Weights of a small mixture-of-experts language model, trained from scratch on English Wikipedia.
Size: 9 layers, width 256, vocabulary 22585.
Below are experts of layer 2 (counted from 0) of a mixture-of-experts language model. Rows are named router (the router's row for the expert), gate (a neuron's input weights, with its number), up (a neuron's input weights, with its number), down (a neuron's output weights, with its number) and show model dimensions 0-255. Each number is 50 + 10 x the weight over its row's rms, rounded and kept within 0 to 99.
After each expert's rows: a language model's description of what the expert responds to. This comes from a sample of Wikipedia text that the model never trained on.

# expert 36
router:51 54 66 45 45 33 53 51 50 49 55 50 47 56 41 54 57 43 56 45 58 50 70 50 59 50 45 45 61 60 40 63 52 48 45 65 56 77 41 64 51 40 63 59 52 52 45 55 68 57 57 41 46 55 48 49 38 63 75 50 52 52 35 24 47 47 32 36 55 43 55 33 58 54 52 53 50 50 52 51 65 53 48 47 56 42 60 39 42 59 53 48 53 39 59 48 50 42 40 47 58 54 41 43 60 81 48 42 53 44 63 48 44 50 56 46 34 56 36 58 80 53 85 43 47 55 41 37 42 51 67 49 45 58 41 60 56 51 56 44 70 56 58 70 21 59 43 51 32 46 50 53 44 48 67 57 52 53 45 62 68 63 46 40 36 57 52 54 68 56 54 38 60 49 53 64 48 62 43 44 43 43 35 37 52 58 50 72 61 51 54 66 30 67 39 57 54 48 56 46 60 47 66 44 65 25 38 29 57 66 56 46 50 51 69 46 60 51 45 48 52 51 48 49 54 64 44 54 48 54 36 48 53 42 35 49 44 43 35 58 54 43 58 44 55 49 34 63 58 47 51 44 59 46 63 53
gate1:49 51 49 57 46 48 39 55 50 56 39 61 58 47 40 33 56 51 57 77 52 51 55 32 46 59 70 57 30 39 62 47 61 60 51 47 41 43 63 38 62 67 46 57 50 57 58 70 61 57 61 43 49 62 45 54 41 57 48 50 55 52 55 53 48 60 61 39 42 43 31 56 46 67 45 31 24 58 28 59 24 57 48 44 46 35 52 45 42 30 47 39 59 53 47 34 35 48 47 60 51 47 54 50 54 33 46 64 62 52 51 56 45 47 55 61 58 51 51 60 51 60 45 47 50 41 38 63 49 45 48 45 57 74 47 41 47 68 60 60 42 59 46 47 55 46 58 33 49 61 61 54 57 35 48 34 53 42 49 59 51 37 62 21 39 61 61 52 35 49 67 62 43 43 58 61 54 55 51 29 59 54 62 49 35 51 59 44 50 54 67 61 59 31 50 54 69 57 42 52 56 35 45 60 50 52 46 17 49 49 51 58 67 51 63 40 50 43 46 42 39 39 56 40 46 60 45 55 56 63 47 57 39 46 52 48 53 45 47 30 40 56 39 47 59 37 52 31 58 66 61 51 32 47 50 43
up1:48 57 53 57 45 46 53 60 49 59 51 48 42 45 40 42 54 50 64 75 49 48 54 44 61 48 65 54 57 37 49 51 65 48 73 47 69 59 54 52 51 51 42 66 51 61 64 57 35 42 57 37 49 69 42 61 52 44 59 46 73 57 57 54 60 73 47 54 64 52 40 39 50 71 46 42 44 46 49 55 34 72 54 68 51 47 50 45 61 56 44 50 49 56 36 50 75 61 60 76 50 63 54 46 55 36 43 40 52 46 49 48 44 48 54 50 45 45 59 66 53 56 58 44 46 53 52 58 41 63 51 49 61 66 42 35 61 73 74 56 49 59 42 52 45 68 64 38 46 58 57 41 50 50 62 48 60 38 48 37 69 50 50 44 53 68 43 49 57 61 59 42 55 55 54 44 37 60 55 43 60 37 43 55 63 63 59 44 55 42 70 60 38 48 49 38 48 59 33 61 50 33 41 46 42 47 53 24 31 55 53 41 68 51 56 61 60 77 66 57 42 51 61 33 53 62 48 58 57 75 54 38 42 54 45 50 54 51 62 54 51 41 38 45 63 56 56 37 53 74 43 58 50 49 53 52
down1:50 61 34 40 63 56 49 20 55 41 52 48 39 46 48 59 58 47 53 48 48 39 59 59 39 42 12 67 64 52 41 71 43 57 28 53 39 50 51 35 50 47 57 59 58 46 59 49 57 55 62 49 65 74 50 50 51 35 65 48 47 54 54 43 58 66 40 50 52 46 51 70 42 44 70 56 48 41 44 37 63 43 65 50 60 45 64 52 52 67 62 68 45 53 55 62 60 37 50 48 68 61 53 59 54 53 54 33 43 49 40 49 62 36 61 48 50 49 42 65 64 47 41 51 37 60 43 50 49 36 62 68 52 58 33 62 58 43 62 40 56 48 43 64 38 53 51 40 48 43 47 41 63 55 46 39 43 53 48 42 54 76 39 58 50 46 41 44 49 38 49 28 45 54 37 57 42 53 72 63 62 46 45 47 42 54 48 48 58 30 51 62 51 55 54 44 51 54 54 37 57 40 60 37 34 72 62 63 50 53 69 36 52 37 67 48 69 53 42 51 53 48 53 39 55 37 61 47 49 40 43 53 65 49 64 43 36 50 47 49 48 54 61 59 60 41 43 56 59 49 35 64 50 43 44 45
It responds to: Line breaks and dash bullets opening list items, plus the first three digits of years, such as 196, 201, 199.

# expert 25
router:59 64 56 31 34 40 49 47 46 54 50 44 63 54 63 46 52 48 50 46 60 48 70 49 48 56 49 46 47 59 48 35 46 54 40 58 47 60 51 58 53 53 59 53 53 34 43 56 63 47 73 63 46 37 39 42 31 67 63 55 47 58 44 52 54 67 32 49 46 55 51 33 42 55 49 41 62 55 56 45 54 50 38 43 34 45 56 45 46 52 60 35 58 57 53 17 47 54 39 52 47 53 56 43 63 66 56 54 43 60 59 54 59 65 61 38 42 54 70 42 62 53 54 37 61 47 47 32 41 45 63 48 48 57 51 65 53 64 55 48 63 49 56 55 23 53 35 41 44 26 57 47 51 54 63 68 49 53 43 68 52 61 50 55 40 60 61 55 61 58 46 40 49 49 75 42 43 49 45 35 45 34 42 54 42 44 65 62 49 78 48 56 54 60 52 58 42 40 57 46 49 37 57 42 57 20 35 31 76 58 41 43 61 48 67 55 41 54 37 55 62 39 53 53 64 58 48 56 45 49 45 56 51 25 43 47 59 42 33 59 40 39 62 46 69 42 47 54 48 47 57 43 56 45 49 47
gate1:45 47 46 53 43 68 64 53 48 45 53 62 46 65 38 44 46 47 55 53 56 52 58 63 50 65 65 49 50 47 47 48 52 52 49 50 60 57 50 57 55 56 51 43 36 54 77 46 53 58 74 49 27 51 49 66 63 51 36 52 56 70 55 62 52 52 29 61 39 57 56 51 59 42 47 47 55 58 50 52 42 38 57 43 48 42 50 51 58 49 49 64 48 60 43 73 65 42 50 56 57 60 50 55 48 47 52 66 44 38 40 41 56 59 60 61 49 58 45 40 58 54 63 39 46 63 55 64 54 38 49 48 43 70 50 56 56 59 73 54 34 67 44 73 43 62 53 70 61 50 53 63 61 66 44 33 42 35 61 26 76 35 53 47 43 48 34 63 57 40 53 53 52 50 33 48 60 25 37 50 49 66 66 49 45 44 60 62 37 57 46 45 37 51 36 49 55 45 67 33 54 40 53 46 57 59 51 49 38 46 50 63 40 47 50 41 65 43 38 59 44 50 45 49 31 45 67 40 22 64 46 33 65 52 53 59 54 38 41 47 47 26 59 40 58 42 53 63 52 49 49 47 54 55 56 58
up1:33 44 46 48 77 56 60 59 53 55 55 36 50 43 59 54 37 49 31 53 51 40 40 54 40 42 45 38 54 54 49 58 58 42 59 35 50 56 47 46 55 49 39 53 45 44 48 76 57 47 50 62 57 41 30 40 64 36 51 61 42 34 55 51 52 43 52 47 78 48 40 40 51 66 44 64 45 49 62 49 63 56 63 55 53 48 45 53 47 54 50 56 63 54 46 48 63 66 60 63 51 42 33 35 51 54 56 40 36 45 70 52 58 52 50 48 43 52 47 50 36 55 59 51 44 47 49 70 37 49 50 48 50 50 49 48 28 35 46 48 56 35 51 46 63 53 53 36 46 45 35 54 35 18 58 54 50 56 41 60 53 58 49 54 49 49 67 41 57 52 45 32 41 71 69 32 45 59 56 65 42 27 36 52 58 51 47 49 57 37 49 42 49 58 45 51 22 48 38 51 44 39 24 47 50 50 59 51 44 52 49 37 53 46 35 40 42 64 76 43 32 54 61 48 58 62 44 54 69 39 46 64 61 49 47 53 29 62 66 54 53 47 53 70 39 67 42 39 44 59 50 51 39 50 43 51
down1:40 63 48 41 49 55 61 56 64 54 50 62 43 46 59 71 55 65 58 33 58 57 64 47 51 45 37 48 68 62 45 76 50 60 38 43 46 36 41 48 57 47 42 49 46 47 35 61 59 43 50 56 52 49 55 50 64 60 71 75 53 50 43 38 59 46 39 36 36 54 42 48 58 41 58 56 48 43 48 54 42 44 43 42 51 43 58 51 57 56 40 72 47 53 52 39 62 57 50 48 55 33 66 30 37 48 58 46 57 51 52 58 43 50 37 55 53 72 63 27 64 35 64 58 53 45 48 55 70 49 45 35 34 63 51 50 51 45 68 33 70 50 46 67 57 56 55 66 63 51 35 36 35 60 52 59 56 44 58 30 50 56 52 63 42 50 68 34 62 46 66 63 60 54 54 37 56 50 41 56 40 31 34 51 54 53 47 54 35 49 46 49 63 66 39 56 47 35 31 50 41 52 56 59 55 49 63 49 52 38 75 48 34 30 54 50 58 68 53 60 51 55 45 43 58 55 51 60 39 50 43 71 41 44 50 47 61 45 48 56 54 52 55 48 68 65 48 54 54 51 44 53 52 34 49 57
It responds to: Coordinating words and auxiliaries joining phrases, such as and, &, but, or, by, was, with, mostly after a comma or noun.

# expert 40
router:58 60 65 33 47 36 50 49 57 39 52 47 57 59 42 42 59 43 54 57 49 51 62 52 48 49 43 24 47 53 53 48 43 64 46 47 43 71 49 51 57 49 55 57 49 42 52 63 68 49 54 47 35 64 41 45 44 77 67 46 44 41 25 52 64 54 47 41 46 40 41 35 44 60 52 52 55 49 42 43 51 50 58 50 33 27 60 56 50 54 53 39 68 64 65 41 36 37 43 51 53 60 60 48 48 58 39 68 48 49 45 50 41 62 49 42 47 60 56 53 66 48 57 48 71 56 37 47 66 44 49 60 67 51 37 63 43 65 51 45 54 49 60 46 41 51 48 40 43 41 50 43 48 34 70 42 49 29 39 52 59 59 42 43 52 59 50 56 45 54 55 32 62 51 54 63 42 39 46 29 42 53 48 48 48 33 52 72 49 64 58 56 37 61 61 58 44 59 65 41 37 40 52 40 59 37 33 34 55 41 33 42 49 50 80 36 48 49 49 43 42 47 43 50 49 79 56 32 50 63 48 61 38 39 44 39 48 29 49 52 64 41 43 49 57 48 44 52 50 49 37 20 60 51 54 57
gate0:39 38 62 53 56 48 57 44 57 68 45 58 56 40 71 44 45 37 65 47 49 43 63 45 56 49 44 39 47 66 45 41 49 35 32 51 56 58 49 48 48 50 48 51 48 56 41 65 54 46 50 48 43 45 62 29 22 45 37 53 43 50 53 48 54 59 56 66 41 50 48 53 23 26 48 63 44 47 62 46 69 55 45 37 55 56 45 63 39 67 62 59 69 60 60 53 48 65 51 45 53 40 53 49 28 57 55 34 68 49 66 58 32 67 36 38 42 44 46 62 42 66 59 32 56 35 48 64 60 46 34 47 46 43 54 43 34 75 45 58 49 48 54 45 43 67 33 47 53 55 44 70 62 31 53 47 67 48 36 57 60 50 59 55 64 49 48 59 41 51 41 39 25 47 51 43 45 45 50 38 47 54 49 54 38 51 36 51 49 53 65 59 54 58 57 48 57 68 24 55 38 50 53 48 50 41 44 35 58 47 46 43 46 55 54 45 36 43 58 66 50 41 51 46 51 53 51 51 35 38 44 57 57 43 51 44 34 54 58 59 68 42 57 72 57 36 33 48 54 40 53 56 52 36 38 48
up0:53 38 49 59 52 34 64 46 56 68 64 46 62 43 56 39 42 42 63 41 40 47 61 39 60 39 40 29 53 62 58 36 60 33 32 60 46 63 48 48 49 46 44 45 40 57 38 41 61 43 45 41 43 59 51 26 37 54 44 63 50 51 48 53 64 57 60 59 36 44 55 50 28 38 45 58 42 51 66 30 50 41 48 45 60 62 42 55 46 58 60 62 60 63 59 55 49 52 58 40 39 46 64 49 28 40 58 42 66 48 72 62 32 60 45 46 61 41 48 56 52 59 53 41 60 32 55 71 59 43 44 56 40 51 44 48 48 69 47 61 47 38 60 48 50 56 36 49 50 64 42 69 52 33 53 60 60 45 40 57 49 47 62 55 60 46 50 49 40 53 38 53 23 54 47 50 60 40 44 39 56 42 43 58 56 41 40 50 42 50 66 38 55 58 46 50 55 68 33 54 38 36 39 47 59 38 46 23 60 45 43 44 44 59 48 52 33 50 65 64 48 35 56 40 54 63 52 45 55 34 43 66 59 40 60 52 40 40 64 44 75 53 47 56 55 53 41 39 58 43 51 57 62 29 44 59
down0:50 64 60 69 49 56 46 68 51 45 41 43 49 73 53 68 50 54 45 25 50 62 69 49 65 44 53 52 48 47 37 68 73 42 55 54 43 38 39 37 52 64 59 38 38 50 57 45 50 63 61 65 58 82 57 48 46 52 54 54 55 67 59 19 51 43 67 47 55 48 61 51 40 36 41 48 67 81 52 49 46 33 49 50 41 40 21 67 49 53 54 58 50 47 58 48 40 46 44 41 48 39 50 41 65 53 52 51 37 63 42 46 47 46 58 60 58 50 56 51 44 54 33 51 41 60 39 46 62 52 47 54 56 36 46 42 49 42 46 52 53 45 59 45 38 53 43 56 52 49 46 56 51 53 48 54 38 52 33 44 44 41 42 41 29 63 39 48 46 49 49 53 59 49 53 54 55 50 62 56 57 45 43 48 42 59 53 44 50 53 34 26 59 57 51 44 34 39 59 54 56 49 44 47 66 45 71 60 44 54 39 45 37 65 49 45 33 41 55 38 68 39 56 54 39 64 69 39 39 36 29 43 43 37 49 46 44 50 61 53 47 74 67 37 46 43 41 43 53 52 51 54 32 50 52 61
It responds to: Pipes, percent signs, decimal points and numbers in statistics tables and infobox stat lines, such as "% ", "| ", "Stats at", "Total".

# expert 19
router:53 52 61 36 50 43 55 49 37 40 46 55 56 65 55 54 46 50 60 48 51 52 55 44 46 60 55 23 56 59 47 59 49 50 48 45 52 77 51 47 43 39 53 57 78 28 45 59 56 44 63 53 52 50 37 54 38 57 53 52 35 41 39 42 61 63 31 37 50 38 44 36 45 55 45 51 55 43 48 59 46 35 59 62 39 44 50 53 41 77 65 62 67 62 73 38 35 45 35 61 56 49 57 51 57 61 50 52 51 37 50 61 45 70 43 41 34 58 53 43 64 44 63 43 68 50 51 36 52 49 41 49 50 44 31 61 43 53 62 49 68 62 43 43 40 52 38 53 53 36 68 51 49 53 52 48 43 42 42 61 52 63 44 35 50 41 54 69 53 43 51 31 57 54 63 61 50 39 61 48 34 37 43 44 37 47 50 58 57 73 49 54 46 53 45 47 43 57 72 31 47 55 45 48 46 41 29 31 64 45 30 44 49 55 69 47 57 52 36 50 59 39 30 53 49 63 41 45 47 41 43 61 50 42 37 34 60 33 31 47 43 53 40 39 46 47 51 62 43 45 50 31 57 49 56 57
gate1:48 57 66 43 39 53 71 49 47 56 44 47 66 43 52 49 39 49 40 43 43 38 61 72 62 44 55 32 61 65 44 63 46 50 36 43 55 46 53 55 43 53 47 57 51 53 71 45 52 54 56 33 52 46 46 42 38 41 66 64 53 42 43 38 60 40 41 34 42 40 52 49 18 48 48 43 60 43 30 48 39 54 56 31 71 47 51 50 51 63 63 49 68 43 59 59 28 49 55 46 68 43 48 50 49 47 48 29 60 57 57 37 54 61 45 58 51 42 40 48 42 47 58 44 38 58 47 58 44 40 33 54 51 36 63 70 67 29 47 38 49 53 56 68 46 62 69 59 37 37 51 30 54 66 62 41 53 57 42 37 50 43 41 54 59 51 45 41 47 46 48 49 63 48 71 43 61 42 60 41 50 42 44 73 42 65 50 48 51 51 33 29 58 61 56 51 37 38 57 62 55 47 41 41 53 50 36 37 49 43 50 41 41 66 43 35 46 57 47 46 63 48 55 53 51 54 33 33 39 53 41 60 58 43 46 48 44 42 51 64 49 49 65 37 53 43 57 75 37 51 38 45 40 38 59 49
up1:52 56 58 55 41 54 54 54 66 43 44 54 58 52 44 52 39 41 54 43 43 55 45 50 57 69 57 64 30 32 57 58 48 45 54 63 67 32 46 50 50 67 52 48 62 62 47 57 43 44 44 65 68 69 69 37 59 46 39 36 36 47 62 59 49 46 47 36 57 61 40 59 41 48 55 46 54 41 42 27 56 26 57 47 61 50 48 52 52 56 53 51 48 33 61 62 41 54 71 53 51 43 35 47 55 47 45 48 45 65 39 54 44 23 63 35 39 46 50 62 58 60 58 50 53 58 59 50 57 53 46 51 57 41 42 51 33 44 49 52 44 50 58 51 62 45 44 67 50 56 27 49 55 59 71 59 53 74 66 38 65 52 63 52 56 37 67 67 35 38 44 55 44 31 49 44 59 55 63 39 51 46 45 64 41 42 66 31 38 37 59 43 65 58 62 49 42 39 53 48 46 37 57 53 48 53 41 53 47 37 54 59 33 53 51 51 38 59 34 57 56 52 45 45 32 60 29 54 42 52 51 47 54 23 46 43 36 35 51 46 70 43 46 29 53 49 53 48 46 58 50 31 50 66 42 57
down1:59 55 40 56 59 17 41 40 67 35 50 37 55 47 34 32 43 50 45 64 55 40 63 51 55 65 56 66 61 64 63 56 51 42 47 56 56 68 45 44 48 57 39 38 51 55 32 55 57 43 65 49 43 51 49 48 42 34 57 42 46 55 47 53 57 57 59 52 58 39 50 48 56 48 63 63 54 40 42 44 39 61 50 28 40 65 40 39 41 66 33 32 54 41 53 32 46 56 71 43 70 48 53 41 49 46 55 46 52 41 62 50 49 53 30 60 56 43 42 46 41 57 32 61 33 60 70 51 40 59 53 48 54 60 56 51 51 57 35 61 48 76 53 40 46 52 63 60 48 36 55 51 39 58 55 42 52 26 44 37 57 46 28 63 56 64 52 46 65 34 58 53 51 63 62 37 44 41 56 59 54 39 34 61 47 53 35 41 51 40 58 34 47 31 51 57 53 58 47 50 52 64 41 55 47 49 48 59 45 48 66 44 59 33 59 55 45 60 53 56 61 59 48 58 64 56 42 48 69 41 63 50 42 65 51 65 50 59 48 35 65 31 61 57 39 44 59 47 38 52 50 45 43 55 54 30
It responds to: Markdown table separator rows and cell pipes, especially election tables, plus not after does and scattered prose commas or parentheses.

# expert 9
router:49 58 62 48 48 42 52 49 56 52 54 49 55 58 39 51 65 45 42 49 43 53 66 46 41 56 53 32 61 58 43 50 49 37 52 49 50 61 41 55 79 41 48 51 50 28 49 51 50 53 66 63 60 49 44 54 46 50 60 55 54 47 39 62 57 69 35 48 50 47 45 35 46 37 51 50 55 45 40 56 50 45 54 52 47 43 57 51 37 62 54 52 57 48 52 33 54 43 27 47 61 54 45 38 57 59 52 41 39 62 57 53 48 62 34 48 51 66 42 44 47 64 68 50 68 59 33 62 46 45 49 53 47 54 45 68 52 65 60 45 51 69 56 53 38 63 52 53 30 45 67 48 54 62 53 67 52 31 42 59 42 67 48 42 53 56 48 59 68 40 47 52 59 57 53 56 61 42 37 47 58 53 35 48 47 61 49 64 53 55 58 61 46 50 61 56 52 56 47 27 37 52 58 32 50 40 29 50 57 52 15 29 50 55 55 43 61 48 39 53 49 39 45 44 78 89 56 60 44 58 53 70 56 48 39 44 54 40 30 48 58 35 65 50 68 56 49 56 40 45 49 32 64 44 52 61
gate0:51 38 56 19 58 65 38 44 58 60 48 35 51 54 45 41 49 51 57 43 46 56 43 63 50 59 38 47 57 71 57 49 32 55 51 42 43 57 42 30 33 61 58 53 54 54 68 46 48 35 49 41 58 63 49 55 60 43 40 60 61 41 37 27 34 47 52 53 37 47 44 37 38 51 57 50 41 47 50 49 45 46 41 56 51 48 29 56 61 39 59 33 56 45 65 58 45 59 45 52 47 41 47 53 44 38 53 50 66 47 29 56 57 55 48 32 41 57 56 41 48 40 49 54 53 29 61 48 48 39 43 75 55 31 54 55 56 45 56 51 43 45 51 42 54 71 40 47 45 62 47 61 71 40 75 54 54 60 67 52 62 75 57 45 61 42 50 45 45 49 47 52 46 66 63 38 42 55 49 32 65 55 51 61 60 50 47 72 44 48 54 37 38 69 40 34 34 40 50 64 47 53 37 41 51 56 42 54 52 52 37 46 55 36 51 41 45 51 51 44 55 54 38 67 48 43 35 61 53 44 40 34 67 42 45 42 59 62 53 54 64 35 60 51 42 34 64 47 34 32 47 43 51 56 36 65
up0:55 50 68 55 53 59 43 62 48 37 55 44 29 37 49 46 43 48 30 38 52 49 56 51 34 58 53 58 56 59 50 43 59 63 60 35 40 48 34 43 54 52 57 42 36 51 47 60 42 47 64 49 52 53 56 51 54 37 55 43 52 44 67 36 58 39 35 45 18 40 41 37 60 54 43 50 67 40 21 72 43 44 51 49 40 64 37 35 66 48 53 52 48 70 57 37 23 45 37 51 41 62 62 46 46 25 50 56 60 55 44 54 53 47 36 73 39 49 56 53 59 42 73 46 47 27 65 58 52 40 43 50 56 51 40 50 40 45 50 57 58 41 46 57 36 49 63 55 45 46 53 47 45 55 58 65 32 46 52 43 50 69 42 31 46 42 52 54 66 64 56 58 35 55 55 49 69 58 34 48 50 67 50 60 54 60 38 65 41 48 58 48 53 61 50 42 46 36 53 54 58 59 62 45 64 44 46 43 45 43 51 49 52 50 50 59 54 54 47 55 63 50 44 62 52 50 45 52 40 61 47 73 62 41 58 40 41 57 51 67 45 38 45 43 30 50 67 55 69 60 48 64 54 42 35 55
down0:43 43 54 49 60 67 50 50 43 66 56 58 53 54 44 44 51 37 62 46 39 63 64 45 44 37 35 69 65 41 61 63 58 53 29 44 44 40 49 45 54 58 46 55 58 62 52 45 54 34 32 52 57 54 58 43 48 44 56 42 62 54 47 48 43 43 37 47 62 71 41 60 55 51 38 46 44 64 37 55 46 59 60 48 39 57 52 58 57 45 46 42 51 32 51 73 39 45 39 45 48 35 51 68 71 57 47 34 50 60 52 42 36 39 47 57 65 41 45 67 37 43 68 67 40 53 55 64 38 42 55 37 56 74 49 43 40 55 38 34 57 48 51 48 60 66 42 56 54 51 54 56 58 53 56 77 45 50 55 44 51 41 58 48 44 51 46 37 39 48 53 49 49 46 35 48 63 63 34 64 70 69 63 53 50 67 39 47 70 58 61 48 69 37 48 45 47 45 32 60 45 72 49 38 52 61 52 55 65 51 56 31 47 54 41 45 36 48 39 34 52 72 59 41 52 43 61 63 42 42 58 48 46 36 45 54 51 43 30 65 44 39 54 52 43 50 52 49 40 53 53 68 68 68 47 45
It responds to: Hyphens and dashes, adverbs like also, only, later, such, and word-final suffixes like -ally, -ing, -ic completing a word.

# expert 7
router:53 52 61 53 45 47 56 56 60 55 45 45 47 59 48 46 49 56 65 50 55 57 64 55 40 55 56 40 57 71 51 42 53 56 47 66 44 56 44 48 66 46 62 71 51 31 61 63 58 49 64 59 45 58 55 38 43 56 56 39 48 39 34 41 59 53 44 40 36 34 46 24 40 48 47 57 48 50 47 45 59 56 48 57 34 36 43 42 39 52 59 46 72 47 65 34 59 52 42 51 52 50 50 39 71 61 44 53 32 37 51 57 45 71 49 43 34 70 51 45 60 48 67 41 64 44 36 42 56 39 59 52 46 50 54 64 50 60 49 47 54 49 64 49 27 44 41 48 33 38 52 45 60 56 64 39 57 20 53 58 56 53 45 38 40 72 61 49 62 40 50 42 43 54 53 51 63 55 45 37 30 40 33 63 55 48 52 68 46 80 59 51 64 74 47 58 59 54 48 47 54 45 54 43 50 37 36 36 60 45 17 44 55 61 65 42 47 40 38 50 56 43 47 47 60 65 57 51 51 47 48 59 53 36 52 60 38 41 41 52 43 34 55 52 51 46 39 44 38 53 46 34 61 62 49 53
gate0:43 34 54 49 28 67 47 57 61 47 41 48 50 50 56 67 51 53 57 65 64 60 53 65 57 32 57 59 47 39 34 45 55 44 40 46 48 45 48 74 47 49 44 48 52 48 51 35 57 51 45 42 65 61 45 54 44 55 49 52 39 58 55 38 54 51 56 53 36 41 41 59 54 55 57 43 50 52 39 53 52 57 63 49 50 37 43 58 56 49 28 48 60 51 51 58 45 54 47 60 58 71 49 53 50 38 62 44 59 67 40 37 64 71 67 55 51 44 41 44 53 56 31 38 54 56 69 47 44 37 39 47 68 50 47 58 46 50 41 32 29 47 69 31 45 31 51 42 64 40 47 58 67 35 66 34 49 52 57 47 66 48 39 43 60 42 58 58 32 32 59 45 52 22 58 54 39 45 48 44 61 46 65 44 45 48 62 48 63 68 46 53 34 60 39 46 29 46 49 44 39 63 66 55 51 48 49 45 46 39 53 44 38 44 58 61 74 63 48 44 52 34 42 62 64 46 47 52 35 51 58 39 61 54 35 61 71 41 48 46 29 51 60 49 39 50 40 58 53 46 62 45 50 67 54 31
up0:53 46 60 53 74 44 55 77 80 51 46 50 58 55 49 40 46 46 62 63 52 50 60 45 56 41 39 38 63 62 51 71 35 49 49 36 47 54 56 50 62 39 33 38 69 50 50 55 48 56 37 38 47 47 62 39 46 54 58 48 49 44 52 49 49 53 56 62 73 50 46 35 55 47 46 42 46 51 50 38 64 52 56 51 60 42 47 66 43 49 31 52 56 47 57 50 55 52 64 60 34 57 52 60 56 40 56 40 50 49 35 48 66 59 37 38 49 45 59 38 37 50 49 60 62 50 56 59 43 53 56 62 53 57 47 59 47 31 43 62 52 43 58 37 55 52 40 54 49 65 51 56 51 47 63 52 56 44 46 63 49 55 44 55 76 63 38 63 74 44 62 51 49 62 62 29 56 43 56 46 45 50 42 44 64 60 43 58 43 46 54 43 49 72 38 61 34 51 40 53 54 48 32 75 66 42 48 60 49 43 37 43 45 42 47 57 37 46 48 44 64 58 54 46 55 48 36 49 81 30 37 51 65 49 47 58 47 43 75 57 64 60 56 71 35 29 42 36 52 47 45 59 60 45 60 43
down0:45 46 47 48 44 48 55 67 56 48 45 53 35 47 62 42 58 46 47 66 73 47 50 42 60 29 45 69 61 52 25 45 52 64 63 27 43 55 57 41 42 43 49 44 62 82 67 54 48 40 32 59 62 60 69 34 50 38 47 45 47 60 67 42 27 51 64 45 36 61 57 52 45 43 51 38 59 45 58 46 62 49 58 50 48 54 42 49 52 64 41 68 53 51 67 48 49 35 45 54 34 35 58 47 52 50 59 48 53 36 63 55 41 49 42 71 31 64 42 37 38 53 63 38 51 50 56 56 45 39 56 37 51 45 49 34 43 44 54 53 46 41 52 56 44 58 63 42 35 55 52 54 39 51 37 62 60 54 36 49 63 42 62 48 51 59 59 44 44 64 49 53 34 52 36 50 56 62 28 32 54 51 49 54 37 50 61 59 42 44 45 56 65 38 43 46 52 47 55 59 56 50 64 41 43 71 51 47 62 39 74 54 49 47 50 67 40 43 53 69 41 45 57 46 44 47 59 43 49 59 49 47 48 59 53 47 53 62 46 57 47 60 56 74 65 34 67 48 56 47 66 40 42 50 71 43
It responds to: Narrative verbs and function words about a person's movements or career, such as moved, returned, forced, left, served, passing.

# expert 14
router:56 50 69 62 27 39 54 46 41 52 49 42 62 57 48 57 38 52 51 47 47 59 57 49 50 51 44 46 71 62 49 35 64 68 38 68 52 60 51 56 52 57 53 62 56 31 41 60 64 53 74 58 49 48 48 58 37 58 50 43 46 53 36 40 65 53 37 34 45 40 44 42 45 51 46 44 54 49 60 48 63 48 50 45 47 42 52 49 48 65 51 49 62 54 59 31 39 54 48 48 52 46 64 46 60 66 52 46 32 57 58 51 53 62 36 48 40 75 39 56 70 65 62 46 55 54 30 34 52 54 41 38 54 47 40 60 43 48 61 44 61 59 61 47 47 43 35 57 41 52 50 59 47 70 55 48 44 36 46 61 46 69 48 45 35 58 61 59 44 53 41 32 60 55 65 59 52 58 59 36 54 33 48 48 50 46 55 66 46 64 61 56 35 69 55 69 57 56 53 30 36 49 55 38 64 46 40 40 65 47 30 41 50 38 69 37 56 41 43 61 46 36 38 48 58 62 59 49 56 48 42 59 42 37 46 40 43 45 43 45 56 29 63 45 58 70 46 64 38 43 63 24 59 48 62 44
gate2:58 41 53 60 59 47 59 47 46 60 61 66 62 35 45 62 39 54 49 62 43 49 53 34 52 51 48 60 60 63 31 64 54 51 53 58 36 38 45 47 51 69 48 49 46 56 62 71 65 55 58 70 60 59 33 52 42 52 63 56 38 64 52 64 50 33 38 46 32 39 52 53 39 47 40 53 44 59 41 34 49 59 50 55 48 57 74 32 67 60 70 36 61 65 45 62 39 42 54 36 51 46 32 33 55 55 35 54 49 60 40 52 44 43 64 61 53 45 61 43 50 43 42 54 65 73 40 46 64 29 43 45 43 64 46 52 46 55 44 45 54 55 34 58 44 50 50 51 44 52 57 31 46 46 50 48 43 45 52 49 43 45 47 54 44 46 38 44 43 49 63 48 58 52 54 50 45 56 71 21 33 40 46 34 34 50 68 39 58 46 48 44 56 44 57 36 50 45 57 31 56 49 47 51 48 51 49 34 58 62 26 54 55 39 58 44 45 45 31 37 55 48 49 45 53 50 56 60 46 47 66 37 56 39 55 41 41 43 40 37 58 45 48 22 32 68 60 61 39 53 53 50 46 35 42 59
up2:52 40 46 52 56 59 31 53 42 40 56 47 37 58 38 61 58 67 54 49 48 68 46 63 42 33 55 43 29 44 57 59 39 57 35 49 50 52 55 67 41 49 51 53 51 52 40 40 32 52 47 40 62 50 69 49 55 54 48 38 60 55 52 44 45 65 46 64 77 32 46 52 50 71 61 49 63 45 38 57 47 34 42 44 45 42 35 60 29 45 50 60 52 55 55 44 49 46 32 62 41 62 57 61 62 27 53 69 38 46 54 52 51 41 47 39 52 64 55 69 44 70 54 56 56 45 58 21 43 58 54 57 57 39 38 45 51 39 47 63 63 60 53 43 53 40 25 54 33 56 44 74 57 64 48 56 45 46 59 56 46 42 49 33 59 64 40 43 60 57 50 52 47 59 37 58 62 56 46 50 56 48 35 74 64 64 46 56 50 44 55 73 55 52 63 57 45 61 48 66 45 60 47 41 69 45 49 61 49 55 58 54 61 85 47 45 48 57 52 34 64 48 46 59 39 50 49 43 54 45 44 45 41 47 46 48 42 49 44 55 49 53 45 52 42 45 31 50 47 45 49 49 51 23 52 46
down2:34 57 40 37 39 58 41 69 56 44 59 52 44 51 28 67 49 68 58 54 53 64 40 59 47 44 64 40 57 43 49 52 50 49 55 48 35 37 73 48 46 49 49 62 50 40 45 61 53 52 61 31 50 34 48 53 61 61 49 67 46 73 53 48 45 54 37 65 49 49 65 50 55 50 45 57 58 70 57 50 56 53 39 42 46 60 58 62 50 53 47 47 57 62 51 55 69 53 54 46 54 52 57 52 52 67 62 54 40 38 41 61 65 45 37 51 51 44 68 48 60 62 39 50 63 27 60 46 43 45 53 43 59 45 47 52 46 51 56 55 52 44 56 29 67 49 44 42 45 48 30 58 49 50 50 59 44 44 29 50 51 41 43 45 56 45 41 55 45 39 33 60 67 43 60 54 40 60 56 50 53 36 56 49 51 40 51 41 53 34 34 44 55 44 53 80 46 43 51 40 42 48 54 45 46 48 23 50 40 55 37 52 45 45 42 44 67 59 44 43 55 42 56 48 42 69 44 37 63 60 32 52 57 33 28 42 36 46 50 41 92 60 54 59 54 66 55 52 47 41 32 64 31 41 44 52
It responds to: Participles and verbs such as used, described, called, founded, built, said, plus decade pieces like 201 and 197.